{"normalize_top_k": true, "balance_bias": false, "init_std_router": 0.0204, "n_head": 4, "norm_place": "pre", "parallel_block": false, "init_std_o": 0.0}
Below are experts of layer 8 (counted from 0) of a mixture-of-experts language model. Rows are named router (the router's row for the expert), gate (a neuron's input weights, with its number), up (a neuron's input weights, with its number), down (a neuron's output weights, with its number) and show model dimensions 0-127. Each number is 128 + 32 x the weight over its row's rms, rounded and kept within 0 to 255. Numbers have three digits each.
Before each expert's rows: "gets" lists some tokens that make up at least twice as much of what it gets as of all text. This comes from a sample of Wikipedia text that the model never trained on. Tokens count by the router's weight.

# expert 9
gets: ".", "-", ":", "===", ").", "=="
router:151138104196136110101133098174119117177187114156115087139142096093076092126145093127100132116161135150067107151120155102081147152139085126168127146138088156065071145150111155125098176159088143122160105134123152136090142100063186127175110127107101148203127156158142160103153225131136081177143182146135089130183114159142089132059102123138113126107159174131134125166110190144092126095174
gate2:102140103155121140155171156085067126077140178101161135105184135097182163163130138126201166141085139144112114158062101147157116163115136120137111154154117086138113140134138129104144076112130136079132150144116140125088136151184118103152089111190123134145189173164062162163134097068170102080102129120124060126069124118138098160151084089159053123204116161167128106164141162170111116156105
up2:162140130090138160122134091123090098099155086126162136066090145118085128143116130105133123145082082101164063137097162103159173124111118129097158155165114148106090147102132106143145141132114143185138104141134103109123125203056146178127114083118120168174141082108149162081134102134121157136136172090120200099136166115098107132128086081136166133174109101132151037121020094125069148191108
down2:164125089172174144186089120080065055068149131165107169156109128191118153151061125113121165130101148134145168105117123123075109198164050127118162109094164104121150140121172132137094116087181165088144165109139158139053105101164142083134147158133125139108152113138087105153131151152132130170106225195145149166157100140118114164112128123121155112105140161121145092119163122130082146091113
gate3:105129165127159112129136117117105110133087116111168073159120113133119106133146107130098098119168139114097104143187105108205141162077123150104134112184114092124094102118159177156119131140145120087132095169094146199095126163143072122135169112144158105133151117107084092035215148055044105129168109084073182131133140144116120077125079108159094184144142071130104131119135144101168084146107
up3:138139143176147095152106086167102146113080140137227083188106125136139109166101146173072137093184107127098105148158128147223169145092131125178129079186149112160138124100156182132147151122093119089086083165120120172122127140131093101144192118118150116148099157085062115074132128063102101106137121117102153140092135144078114123091087100151083138153158122131101154126146152121159049118115
down3:160128117201137158087089177186154127089173078103111100114070126120121125122103123163079136117115134179110115180172161169144118155183091126134154140165174114091067048152124107116128125129156063150122095112170108103145137097102115143171158124101057116193090150127137191129159113155139180100174097150094154114149093136156150099147107132097117125115135175154172174160157179117076154141085
gate4:098130152070160155120118150102061152136116104072149082047195126147125159103149086100145096151119091165129150193056115138140141152150164139106107170126072070115118135126138113117142141138168150124123162168125093106171141103131146162122117111173129117059103125099153159122149146070076153139095180117137087136164175098130147116167103128187101099145173178099120077128114065134103097074067
up4:034143178139099102118113141127149156122103156089158145106130152106142129130130134115157162137147094161134103118083160083094110102121133150202100137134109047107135198159135083109133120068124107156121094149079137084112127133102099171212141121138114138103112096084183093187172136150103181157055111126141099157112170099101153123111110154190104105111108131104118080074151136124156072126055
down4:118116107128187195110101147145108126057104214074137181105111073182118109104095124132091137120138122117153106138131121133137130162151181080138108119181127106144120116125163171129076118081119083128084177124114153124105089113131066107129149135190144110134115113083151139121164089129113051079159105119081158135173104144158124125083083140116189102164104119070139135081146144049104142185097
gate5:087137162109103121139123107098106110121151118188173164075125152086155161100120098051135161148132122129208157099104132120114120118135095125145132165105134085125062135163171146103164147131178155136159086136208123158148156121190117167080095108140160140150132165052164196079053112129143102144131151148151099126071173073151139143162135171110139104135144145107081112102143103055147136164101
up5:121174179096089100139146071126180145156135138181182151110146139078118115078168188139116155138114153166144101125117110079127117130174154145098151179132133097187094128144107124077093158171126088136187113117122165113094114115197059128107128117145136202094174100090141129119120116180144137095199113141060127141114149096106088149121089164107118116107150173126095092071084090110133150198118
down5:146100108110068106113098096112113107122117118156147111126139109182110163088127118127155171082153119104178164146113178154085139142162088091179055128147135109140173164187034133086131156127123091144146128090153136108116103088124046123144103166154106181171129148132124164081079153158162074161127098114143108085175128186122213111116138175107123095185108075143113163103143153104120134162119
gate6:122139115088084153135098111123090146096148058094136166070129122123087146078099166115114116097168119155100088177160086160155118124151134144119102188171189153138194092096193118151104135140111161124069149103122137124134137134124121161048151156072178120101172138121086097122141103064081130115071141069084188124110113123165108148176152107125171158114133117141140127122124143088155121055193
up6:150174166089105134140040097136105150162157044110099130096129079154087099078149163139068101129134111146125086092155106112118111143127136183202121156098127163103142118117145041128202169149128159152151191150127132131123133136116175202077126141112144162124210130129077157142147149156138180106117143085115132124125147156156107122158135051125135099116120155154129144157090146122112096095174
down6:106203098154144155119193172160141136082166213102125130166097163130134116121104101093145100087091127181125117156138143095147072111118123086099149133197122117080139127107122168177093081140150107176122101119129122117135163110145159086171177089155108132160132098173185177183208128107080172139125131129090150108122144157182153075177107116117131138149120092196130133128124135075146114107176
gate7:134111130133161157145133145159119119140162139123128063144147142167176103167165097082133086092141141161103183122092133132137141144091067081144115120138072078095119043098175152176101198096138184109128102186205141118116125134118139141125128105129142060151088123124126190126115124113146080125130127107201062120102139131171157145164091129169117149131170149081085120139164161128125044093155
up7:142157108141129117167126110173161106145143098089128103176149130155152089125179128115119074086111091161081179168166133143137152162149070101136101139109109123110142101129127140151129184139141178146139100201134155127152105127115093158119150082081112110150159172073117184147114121117105101136174146053130045067115124168088102116144062103136118128152169146092121149085144174181151020113149
down7:140188113166156166141127097130080086175098043177121136125143109140091070155160142145108107119106135110159124130192224112120153180177079114184082122114136137119089129136107102120116145096135091142173155119083121080154138134143121086097111138064101189173113088080123132131100169138099121088174129101078142098110121126096202120115162131095151102124059107164160149092140127137129103184133
gate8:119176216122129177149142143153111074079136158110118143136165150147130133127098128106166116168145101098087199055104147155124137131077167082111091190126108120145191211159112189129156137157110176068117179115126086106105190147105178138140159089133188137149166139116132105139125109075098112159130091085172135153110129147134087127141111098164126138118134112099112103107171054152125154137101
up8:193167130135160159147110114183165059103093090119095099122095142161112107101163121130161150093192118171075170150144156081144062146115115064158095167099133161120178172131121216118146196129139176098104149141074130112097167133101143107162180086094196138176136174094135127125149150123136133123141126120165116151159158108139153084106185063162147126122129094136125118149089112121086149107100
down8:135170135133081145142149104138116144120110155076145155157130117197150218138135160182174144075079089169112181086075141095116152094085173151146139176113122109085179139124159128168141112166077121156159156149180168135132103102143135117127103131207127114086134100168115077149077181086092132185138114121167145120079132126158085168115101092145106093142124097092174078103098141120119108143075
gate9:142087113146199123163134100206132117129149146147057126106129170099105117131114132200129112123149137140118153158163141102135140161178162073136141098143090174146147149044128171108162128134143102101131074178061121117131128125155090093089126106141120210152099153177168117070122113100115045163128086139122128156117090100086161095161155089143134078158160125108128153120150113080081159185122
up9:109106179133118120109106139109120121135126182090120159132137089167077167107165085126141082126205099129142100126148151121233160104113136127156131156152135156136144125176124122144126084140135118123139133125189133121167114103158171169124080151131193107091137069088171113122125136056045128216104172138101127126106111068112071157117120169160109127091078121081091158116147146081183134102139
down9:119151051117089107094107219155187118119188134099115117200153141113144124141092128164115138065082117190161117132191161116171110162113150077092123106194101121124135130161114140180166122160113129169082147109182182130167118176079124096116163108165090134146175123082106157168085164151150119091162123140158169088089101165144099170147135105146084133148158128128160126127143145136105119138179
gate10:090119183161119153052197162160125120108120135119105189097128135130103147129114169117167112196106116122128136182081064189132100088172147110093133106125115108155079112101128135124085089113117184080076060132114153147128142145126177164177138073161145082104122115151188124089145103104100084133120158149101101130145070134160139121182204103088128114139102124132096073086132117162184127134141
up10:104143109113106163052155131172100157091148105118139192055218116118116138123132156135200084175064078135112170148113129170087143110151118117121169168117142166127138193149139100121080084092099142170105136110167143088161163117129182152136142130123164111110142094137112139047133098125109088128063149159115067123159144142132113126155162136099125129157143099117150071101139143110138216156154
down10:155152166106127118140132155139134188109154058134135115118176129113188094120135158097099106138125099175139168149174131094117068099110125180092100166056107123156087128066184077089083152146116122138112134137103224134134100148098170177136126107064111114112161073128121100149120162154056158125076125135135083114142081153190141114106163156152165140126156156173164091137118149153085150083135
gate11:124081175116111131098129165158114091157120133095136097135127103166170103149152150103110145175065111096140188051098138212137090121101128131061151141138108138144137166076141152145141134196127108121153127077143101188130131161100109124125157120122154078069117077095174132066133110087134094189134145138133065167164130138157158102153120150077090211096135090090155103147083096095152121130156
up11:137164115097092121147097164121110167106139078095137146150156025092112104156118134138180136147095077092112136116090100129182121138110130135120124119109196109158167150170144166167128187158103191157135169109087093173186133142124144142105126127117116124153198125093153112122108129052107098164137162143157098123129127183112170102161136130149123180066185084080140145150143085138193142180174
down11:138070210129141145173081082123123127129142218114119091121084169114163120098142117105123191074070118167088155112180159146146148160116155142124102090151066186108137128159123184089100160110112104110132112113098176152117129123112117138132127205148107156118197107109203128082150154125111106189149086176149110164121120143122140136149125139110110140148169097166169110091152074163126081157100
gate12:117111149121101106106113086155152068118148106148182084223086167146167138116073129118187115138132151122141134142145115116165089107161135086157135138148092131142162104095124222142170177109134127154128093144062122158110128110176101165136123132147106080100108135060144152078110144140179130156127105120146130127162027147089118105097112136097114150102077089060134093183117084097109074139110
up12:132102084171162154069070139149110150110163157134133133164165092056146120146078109169142110137141117131092095111124121172114126156126098152099194108152159149068156120141179125124087092089134168126155141118139175101161129121163148156089115158127109118148243143140104175124033137160133157128137162108211134151086044131090079190154144119123131107132099136104123159104133094109147122145119
down12:075146111123207164122119103078218100117108108124109138079152116145093136123137112160215082212116169147144126090164121066113159095107105140153169167123096142138168115182134132118144178123105118161198142164203110137155141100103136091061091122146100132172137063123142169115095138120135139155102177117137084157100078149090125161119082137080163121124100122129141137100139104127144126080129

# expert 4
gets: " the", " p", "r", " c", "l", "m"
router:132150114130110114086080147165161128087077127128130148142121092114186119134154147139154096129089122130152145101165122068138123143152161128106139116172142121157144179165129162066178112063173167106099146138087091100114202122058178106149082151107162063125132122156145126156136041098145178114140138072112078153087120167103123124149098206177144105137075182089183151090142131106108119131146
gate2:103142103122163177146106196100167117108161140163086165111122171146169139080109162140073207112115117134083110155125109170111160133075101147127139093060119119162070113144107118156107138167050098090127140097153142133142155149114073120108140104112159109118086111184171124116137114127168109104093134064136080085130152164143078149105166110138146123149112165083101027186139171098120137078137
up2:106138172083136145145085201119161125078137079134117150069146119138156169131091170130152220131146081143081105156099095174088140130138090103178091137089108139172091150142148120143165115153091109104070094118152143135136186092096123096110139106154137112128116124130158116102155162145165096143049152099147071114167136138099051102121152130165167103159063123117123068183120158135095124085179
down2:140159096162154143073096107106122130112144089207178149121068148164080071143150162202102154121097110101159199124146146115130129156112105110156118114162168076163150115131126140101059127155078189124131164108103074199127123176166124147139088130107112133131105129166132162107086069108129107178129134135057143122128101112162100135144142134133106086176153159121122102161128155209149195110156
gate3:164130202126184103110094140153115100197166154092144111095047123093087125196153131089179150155058152112152127084137124086158153199148116108111146127165165110134175111154118132141132075089087153141181100134071172095131117176149129125060102102133109133149163108098183167136106096141175090092118089110099111140136082145147140125131137095185163123137124073159149093150151105167098143157133
up3:098106104151089123160153122159146086114159127090143140078136132098177118095109125103117162087154129116188129175121091181111096153150147123074099124072121130089157167130116202108163128109054131143088091184124075141149157104168079114097146166128106115137105168135095111119166154083146102091132200087200145161089163093158120130100136103185125164161127144115135154205149177116180092144167
down3:131141104167111159111139135089111120174164115164209097163093157133108107104082156164121141125131079158131115117121084101104122125164129169097052093137137121098155121133098184111087176131156151145087087151185100139168190233142184134127140104098150133111093197174168147109163097115090110106151124157152136100147118112144165122114109133123088164128156081148079120128120088078084075195151
gate4:111133086176151120181153122113161135121169080090112136092086138128141145132051077088119120127237143120185126147149145073139141091137187127158121094075131043118149145128192148148117142134141161125029112114119168080175142184155153151124131107176141077156116142127155110081178084128147150108089106103158112089102128129115125173127171099133135133093130132080115101116146145132125156071130
up4:069154158127121081183127156090172134080164145112102089171079174142118076138147129087082115127119203163153163141069140137147113078141164099155121125077108088150158137095076142180100199123125151086071089111124099182131088120102155137143148158097139127139085151123124100147156121161103148159088145099101129156148126089131164074196116104148081130134118125127105078137204148118155110083187
down4:120090113090174145158120089123148160106166153145119149195148092137115086154173160139201154141132101131114115100129134075134153106143151157137128126166075133155148116132098114115112096116150150094141132057098156145167060107141132105052181105134132115098124151134117080130127085167077122164159142118116095089185143096186120102094165145082164083129054144128153146184115175154056096200172
gate5:056120151107165143167118154151099151136130116089154085096117149173117174113098117137122166165180112162130212141132166164087094125136116122127091108055167175121081158133066129122080185117117134083161134140106147094120156189132169123145199150132167095050130137105121131108149146099143117155192107078138133166113155122111144118151112096075132201111116149109064158115090072135169160142128
up5:140123132133068153076146160077094142111114172125129128149176117142144084167201082215112137117084104103082060161104129125140195088137138133129096093119058128136140131148188153160120100108081140101110123150142136187170159134123137147086096091161123128093122068101118124141108100196208150174111159167123107166082117106146113083067136164110103133126140076157154116128089139123134098158157
down5:117124086135142170134114077122076150089143120139137174170174173130161063113154120176123128181110151135103161183197162090115127130175131149177121141060152106149131110137101146143085110188121120175142113086080083156126131179100114127099147134117087130096160133125134120149089159135092195097162132047163133093142100130161081115141070113119076126135131165074085185176104166111175088116149
gate6:119141205133149109124173164181050158150113126105157160095151046146117209113128130126113116136155101118158110104116115141101117120186129139099180120145127153133137147126174106121141146162120127127100142073206142087121173132116159149109121126157099107089159175167090179147146132094117073173054120086161103187172103159106125113174115143154090158062143151111092138145090144167079168103164
up6:086070199133110116187167128174121106136175138131071124163150152185076146071146124123098089085137137150170155121150161095101157119143163126160068097136070094188135118121143153090103153180123124132105096073171114125053103094066115127131127144117073132116138145161144183156197100135150156095100148175153126151177131131126140121163112159135078136101117121112161140152071136150097149113202
down6:118164064160134064198144129122146119144106178167122142125116147074097195083125117159109148110183124150119108140090146132134057088097121185115097161159164159128095113187155135122100110143114121136134189092108175134140113092107096168086194112148097142135116130077101163104131209127181121105104120105191181113063141167104156178117089169127140168101091087128167140105099131091127121153134
gate7:105179103140139127182149187146152191129126114062122088085133113104099111084108142174134074079151100151150172141121094036122113128138097170057139155132172117099086186136158164106153109140061156123158123119179119098167174140127115100115105122154097180168098098179149115112123089108123081155151106080139118136102124136213145115116138086078165161175129149089130145098145122097132170088134
up7:157102110063177111122160158142112160078128047186142106078147119103113086102137155150143163092158193164113107120171119118109186138123166138164143117140167127118145088137181117116110180127103132132153163150153187130109182160178168154102121116179112177132116118110113125130093117125144079098054157132171117132134177123111092198143079092087148112076142118134170115138087094200135151082173
down7:200087094080132151081164148128096109173142140165116180117118164107184130098128130155094069114135070091047134109116186152185130123126087133147094076105123129090176103103104111131147110129156109110147088105149129122138120144158113075181111142107187149080169163111177142117075155107071040105146130165106106087155125128080112142107087114133148145113143130192157173135146179160150125089140
gate8:161086100112137109163124108172087147098108099098065118205116103055165108117141213113115112080178127154118058109166082094110139164157160135103147125155114135183147080124111116115151117095079171121136194130165177166102153102172119167094127083101102106174131122121156164133089131114165108132145150185162161090148174139146096122161133131163114151097157103035097107145126103157113158148147
up8:166098116167117178237213094126085121098161151142112096143160153060152132140161165166081117109174097110102077128159074121107160164131181134090078067150110119129127067147135148120107127118078164096083171163113156136148163112187124145122126075162107104120102148117128174130124179124145170121108116184167125138082144155160115102157126142145108165103143195139099096129154111134178115134149
down8:185115134185089166140149108043167146084148146098099081111128138158152085106166179159091186075121075118179150136134151124137081114131131189135118148146085112225123108139099105101090135117148093142081100090200119184133107099130178139087137146137142162102201155122099108093157103066110135158174084143157109098137149178103097126133101146137165122133114135169124128102127079134102125162131
gate9:127199145159149115109150132067167134097130131116159144087147084092164148096104106089182044044202132113102151118111184111128178132150088059128164093100135110138085165106096102177096173127102190135126106153179149156155161128116146088124090166116165161158122137124122128079160112090112114127112137080153131139054105105130121143140117107171178121127115093060083131100125092116147133111086
up9:124127108131178150108166156173145141142145195097075093149106155145164147091114098140161113072157116099142142163146101137162135150098102120095143100127133086100135219109095082132138147178103101077094109158162160150177114101114168135108143120147128120105133160150142141158098135123106174105129106093136139123171174146128135116180155109253165118158143134170138092125119207158109205061084
down9:049123086093143078121127122107127137112145145117142091157088134174054197097101152150167145126110079164117108137137109151156201125113107139130122129209124092205165072106075118166169086109101131147122042118130116129135155112123183148152108099151148202135137053137163177135122124115114166136125073181148116150129161164166087123140181141136148092117132134163103159108097122163117127144098
gate10:089084171120204121112143161130121210133109170120109129073117114076176185155194132181129076102087085129113169111170095090148179129121149140076162104166119154093175100149115123138116124113134115097141172165144104121176143149129069165128154119157104153098096116178147147125116187106063153141153164157090133129110185118050183127173087167133113115140141134155101137151086152163128142142160
up10:100127179139132157110158107126087095148143131154117027187153176106201160142115122132070160150131149097174117186100142089132127102110125142158126130111098148125125085119137131138136145146111154093102159131189150087146098128140114189109127089148107144093089125102103170166083128124086165162176150107161134185134111085104134122098072143075153136082136196213059158137175109132147080117161
down10:114100151131158124115150137135147098120115083129135135137082099027089139141147090158162063103099073142124133131109070109164125111188151130164115122086255149161108078124114076063153140105126126117121176146136154150163133081099080089113134148110123111118110117160138107114143160089129084141126168155134146100137185145147117090185069121152122121141136112118133175169109057091111168126094
gate11:117120169118149135140123181138154080131129073153205139096141144054152139125110100091114186176185107084047069133148101127129180132113121048113154113129072104077108114174185104128082146097144132149109155123118171117102131142176118106134113087197138124124129141130140100147084167101120120112069100137168115146160079069109099123128064130140106110054116123163074142122154126093137138145156
up11:043088159076141149115182154161081186092131077102128110083125109104129180121164101087127139116126125113109122138095070143092126135090133125153159123117086141118088125098133101163189090121105085106102090158193147153124175079147185099079131151169146144103157102173089153138155166169123090102088085087101116161155118151147094202145070107159124087138148095141130056110094118149160132101156
down11:138092104115134106099139089161131131108095119126149098142146165133121115126112129130169172146131105087149180207174115121118139165129148129175144190108148115042113179149163174164186091123159136116079122113091091132143146108055100157131153143153151136144089082089082090112132113151166088201092179135144051160153120100117102156122113137103110112115131102141091132135099088157130011122083
gate12:158113122172158136141141103102122158116139107135102131128155131165108137204166122185134111130214085091121134123084161185171179125087166129140175097124174111082112074119143126163062156142095149097122107143092114116135121180103138150124110117135189112097110172131151198127070071164142095162113131137108199139063111117142125077092094163158112146150083179092125071129175110082133090109127
up12:103140140178091124130129092138120172158127117143113175142165072152123178170137129123081132095142088072098117147115107178133149151135150141117159170088169089119113035138132115103099140122129165097177116124121130072162158185149105136154131154077162132134154210137130166177167115114103100135099162124108176082085098128166163111114118198182159111159103179142165122171171172083182092131074
down12:078136082171129148126142163096140186063105110066201173149157137194135111120137197193156124119091222071134115106135110111135157191129120107096122125081098085065122084129083150087117111083107141152150083136146157142128119149108090148102120126126162127100132166184165093149122114127134154062159158132118181081109120177156137096126146077146150136144088142096109102103134150128135129076145

# expert 1
gets: " |", " the", "|", " The", "The", " ="
router:094149129165154111143132109132145120094099147116137090087108158095127081122132064138132122110109069199101170090189147161114178143110133095122080143147099141094115101061099093105190169106083174149133158150141165173113105120175095160131190091112196108105140127142128104147096075147125135142086137121121180132156152215121075073132162177148098077150087191084126155149136146120127110155112
gate2:140105156078072112067158120062104134117117158113102103147131107164133147165085087114099155160143115137110164103072123104182146126092120093126144130208103123179121131166110167161079103099052099114133145133097098172148147136093112116142169179152141150116118086088166134111143135126096114207103130118145099074099121103127149090092035105120150158117070051101130109130171171087119163123165
up2:152116095096133105057158097107076125128084202076127085127108151120126085131137127153076192115141117150133162112131134126178086126117087083141115145134165141112061095133086107148081141117062127135165098165150139151119119113123058105181187111111129102091114089127160105103151228172105105195138154114120083093160091137116135088114090143122167139130086151121127080095099179109071134156142
down2:166064178125114093139121107132127132156123099137076124138167185051068121053132145105105098071098184145082135137087091076101149099142132154159115113126074176088129143094073120096142121102126147122189162121115124139123082187121169131121118099149156123155158139159105066108186110151091149079164068145087145114127130146093150105154083080125169084121126156087136110171099147128116106127059
gate3:134143162118075092083118107111100155108125124134144104119189136143161124170020076163175142182125144094045128141099135075120181151132141122149179056145145039142126104141155117107107145105082156110112101091117107116128115189115133168079098108162165149127129133103154175120137099164110144133139141094169122182160116123133094109126156139123135131039122102106056081113144123143113071106122
up3:112158178165072100105099152144130169111093102141158112138192120157135157144100160121170151170101088116056126164105097107103118149149128118135144108178178092168167084117155141133113097177123114149119097092073107124126112159144123189147109094108085116055154141117129160105122121096059191116102150145112129188181126118091131084107163191133092130072134090113063084117128157139125054128189
down3:140176145114148102170126095103075111085109092215154158079101106132178177102130115124139194146074173096145090207120146113166105110125138151128118083134141147132147161129104066096116086158128130145165076067141205082066075140058111174113147123067120203133184083128142148123133141124124146192121118141117112081151115145091138145138131138138150130141129099156130113079155119150136114146148
gate4:148169135096108158169093112155130143100118107100126217133189112152149202147163094062130081179174116082158130157107086107129118129133173151152143148122082124186100130130196140117169111146127103124088146155188118036116137118163144181099150136174120160123096081123157110112116145128158161145156103114140142119062175086196094156128143132149127126119113101138153114189165154111143201123153
up4:170200139110127171158112115190158107110133127136102193106156108157136149141155088089155106145169071097100179121140126143170089120180143166166114151142123101118092152137200123135164101134123089099062112169214126106118156113141121142152158134153095112114139096190147109108155189113152107146086119136093118176101196101202102126161156097133121139151126123128095163117184153077142181105189
down4:160132172066140136126107125162109175083083057163117117127115126075187112128130079172078120129093122128134152105111127133153168108148148108132165146087124162174140095165076194146159115126116139182165146113089101122135116132141126104095097124128102127076101114153156069152150120122214166081124093116075105196110130113084167110080207108144125137163127158090153075091156102065130163094144
gate5:113145135099068180111130133091090135160131196153161165145167123166190162173065143124128173146167073114156084179119119147148082078114144095168155177119116119152157129104097155174129117091115136125132119144057119117160139134078139137149145069128162133143133081096172173123095174160110197104106146147168088074110166134132161087150126111134133144104076071176114086107143132097052152106144
up5:087179137054089157118111148110167112143182115178098116118163105121193158144099176173131105133163098132182039097141130132121124090102119100163159185147123132124194151102129111136132116155120123086155133139105131089135164162114146110124130107178138127122157075145145170131082124150165162136100148179168099134108171137159127094188102092151126150139110086188082094087159120123050182082068
down5:084183071099063168113120120131143109071107124136136122106189116133117154208111129157173076119091148102161123103148156157135153125117113089150106124192179068152107093103177159148149112205142103145105123132141058110128169138186123072150159119176120109161071059121137150180148117087145095134151180139160104064166155122168148127161148112134130127117097110161126167107124125067118160151128
gate6:109144208142123151099105111170180186052094133111185099150192079136127123119131151114175161150216112122102115110133111170099057154106112104171141132089175114165105103149126115142082156126107155129106158138122113090148160073161131188183151113123176182105136137138093149153049186107134110096158161152178118118139148129100111116163123186098169160105109104146149124134148129143144142188117
up6:103155207166130157068109120170159152065138132122148082178142073142125116147130146126170160155198121108116117072127117131114058146147131087165158140066149104164120148131134134115065125136109152113122144142127113069158189095163118163180136091146192161097126139166103124125053175084147121131150184170160113087157154163130118111197101154125152166080073103163146128136127150144146124169103
down6:077129176103103134156146122081078168077132060146108086122132120097185062137171123154169128164138102194175173105141182137124128121102056107106114093094095187138110171105131083153144132117144127158144091119084106155123137114129128133174113113150195107108104101172126111097119204159148145101067168175122099140108087139110149129131146091121111110136032106091126163093181142151135141156162
gate7:088112142140121152115113126131164185136157185078168083144168075096116124115112131112206131136149069092143100141151106145109128161165111134110143130128146089162185136099184173142094102100081179117127105121112126146122150128153113082134132064194067127119179141063097102107174167091160128101168136147166074097083085145096080096184086136167116162136183129102055139099139144146155103140142
up7:143140131113113156091120104093084099091072093164080135126140126175171123178094101093113053128137134148137122126124139121154118121102169140117117148096120120139086178135156135159132135136113098147069146172186084112148175123090153182092149120112159141141078079184160147139111112163144158184132145147151143110137139126193110116073140108082171134069103112170148108148217114051114205108194
down7:156115151175121127119099124125184151129172162161135095201173130119120131122044101134140098121165108098084085155111110149122087130100183153113070139226143073163159094118151179110091110131129163143156162212149170092136103145092056119180122099089141165125127088137136121140197109071083081126168138120154145114113107142093128129156136122125156111087135151163150072162144108108155124170139
gate8:093122194130090100108155134105124152214086165105116138106146136135159149152162074089123169107143150136153138136145130171166088175188181184113135102087148131088159135143146093108131100176174116160160181125136134113117142138133162206153107088096106142147102159141119157190084098116113109132125181054106125148157099057122157162093101155104127096111077151168103110162121135154161108068194
up8:104079130077112145126126125154149120150118099097159065176117106184110144086076136118169201149125138107157096159103125144169115179178110139106114139120109069123135057161132150113142105106194169127110108100165120097111188187061091124198139124143097101123131136152110111109140135102179064106164086135145108224157123151139174142121080151118100174120135109185106109141130121162145120112063
down8:133148179151134137163152087130168122198135152101156086092144137127170108093126105135120094129076141191154172166137116098093094198163128198136133180161147122110191090096149078102150125116140140110124122144101154154159081125105148206114153086110093140095131098129131088077093104103119141121139096078111117189173133152073086126140130080110194110102120147109158092094074142214118130165128
gate9:060031123092159170114138129131082168161072172149145091127136184088091131148084124129121115171080147110060068107085070163113115125129090123122143132123137135139111077122100188117053074069139172153155137098099125182152140128153112048151130086154090129179122150079131145126126106146113120113168146137103123061143086153106155104156130153097131147082156108127118093112138102144091147105111
up9:083075115132132154101137140106106166157114170144143094154154160152125131139076165098133121149108124102110054119108080143094081150113106103140168126075118125176090070131097161128101145066160149155133139106107111127162189142147116071143120118160169148165105182024165169085125102172127127153137159120158183070158098142101156106173150226093167099167145122135143109165130121139142121070118
down9:133140147125171118073164100125076134123200080069195170120143101133086096102123155132174130092151160127117150132154103123184069094142148127134149147181116103110096084149174118065137141142112151164123181103114113111076142107071134206170170085152117104165178127110158134063111132100117092150139121127102131090098098141091163115112085113125137095127148077169145151127121219124073173131099
gate10:146133147102125147163162098142161115117149149151107199173158123090149128211153088079142145128187116097133121115139102130181081170105173136169107136127168084142122141125165141120092116125060175174111184114120115119132107167129147189143157092125153122151126099085067174115201159114100134048100119126101128085119123092143097100168106137148146100051131119094120122130067155048146137179141
up10:117137156161105169102120200122114142109089145148105098152215069154150128116079157169153154152128104120105074123112124137169079092149103117101193096102146169144183165119117120154078128196142139112114178125148103130152155175074164130133148133152122095119108129130141125067106152176132096168079102130106043125120079120140186091168103096085103143136118069170103132084174176114102150116168
down10:207141127142096131085107152148146144083144135132172104161120130060192131164139166148101156154203191145129190151140114189161081127123088100150094136155123158173125114128157152127046138145108168131160116144080169104174110110109130131178147085072179134103164158094074142159198148106169146087163162192158133161117113113116116111163142111125125101089097090132132113103169095169143148128119
gate11:226108169086105159181146076181088132139078179126159142142141114140123127127108113135139175147127115106126152115078108123167114125127160139140133091174147115158130117126074171125114081133152109136116069154115090072098111108179101088180148087150160098117141133128190096156137164067052125148175141095080126095094140057126181097113118098134143114170133076185137103111122178147133105181165
up11:129107126163160096089150098158162082165107183044158143149129103107102121074129166167143109089177152136136107101144129122163090153103109047195135087121088117119139169132105074117164189053120107065089068130185135120093158148126106126170145065106141078114115144094124124147090133101096091156164116070110160125100091117161122086171141150148122142145141107161103157066127161117142162116148
down11:158142115085131083102116133121140095163139073157171163075166120139113108114093175079122091044127102077115099135086122130074179104085131106120124147103172132067157144131080133134174151147100113121132151203171087112174139135142152108055095161156083143096100150105122143132173058101152091127162055077116155156078132116122124158129124158120180165115155150082092131126099111147065110104127
gate12:164081115182126174076129159064085123095151148116116138173124118149076134084154168155168134147121066103129099082090140152156155174138113103131150178164179121062091117228141140123157151134144173139124124118140057134148172160103080103123125172161061106130127078175182148108167151129097093127123090082187141150164101133116167080124120135140110138107126106119122126092100126120160169102074
up12:059067087107175153053116132147159133109114158084122081163109097124163127140105092161142169137102085131122109122096121169142168123060077110152091162096101071135136124169145169104161098104083163123133072134110122097178152116149132133189132136170109053121165082186129135131168144132202095154104127137184093198167057125166150128142112137142109131118110150087120088101117094100120142111127
down12:142106125087114117129100140195112144148116131108100139124021071098126126114051102108109149115142146122124161069133125155077129077101161145125140108086094100112147124113184128099189156133106143079173127136140165146114101089119149118117112098117142121109173140107191163084102144142186120138162112184147155092037113073175087108171118124182146124055120155094131202127137170115112147112121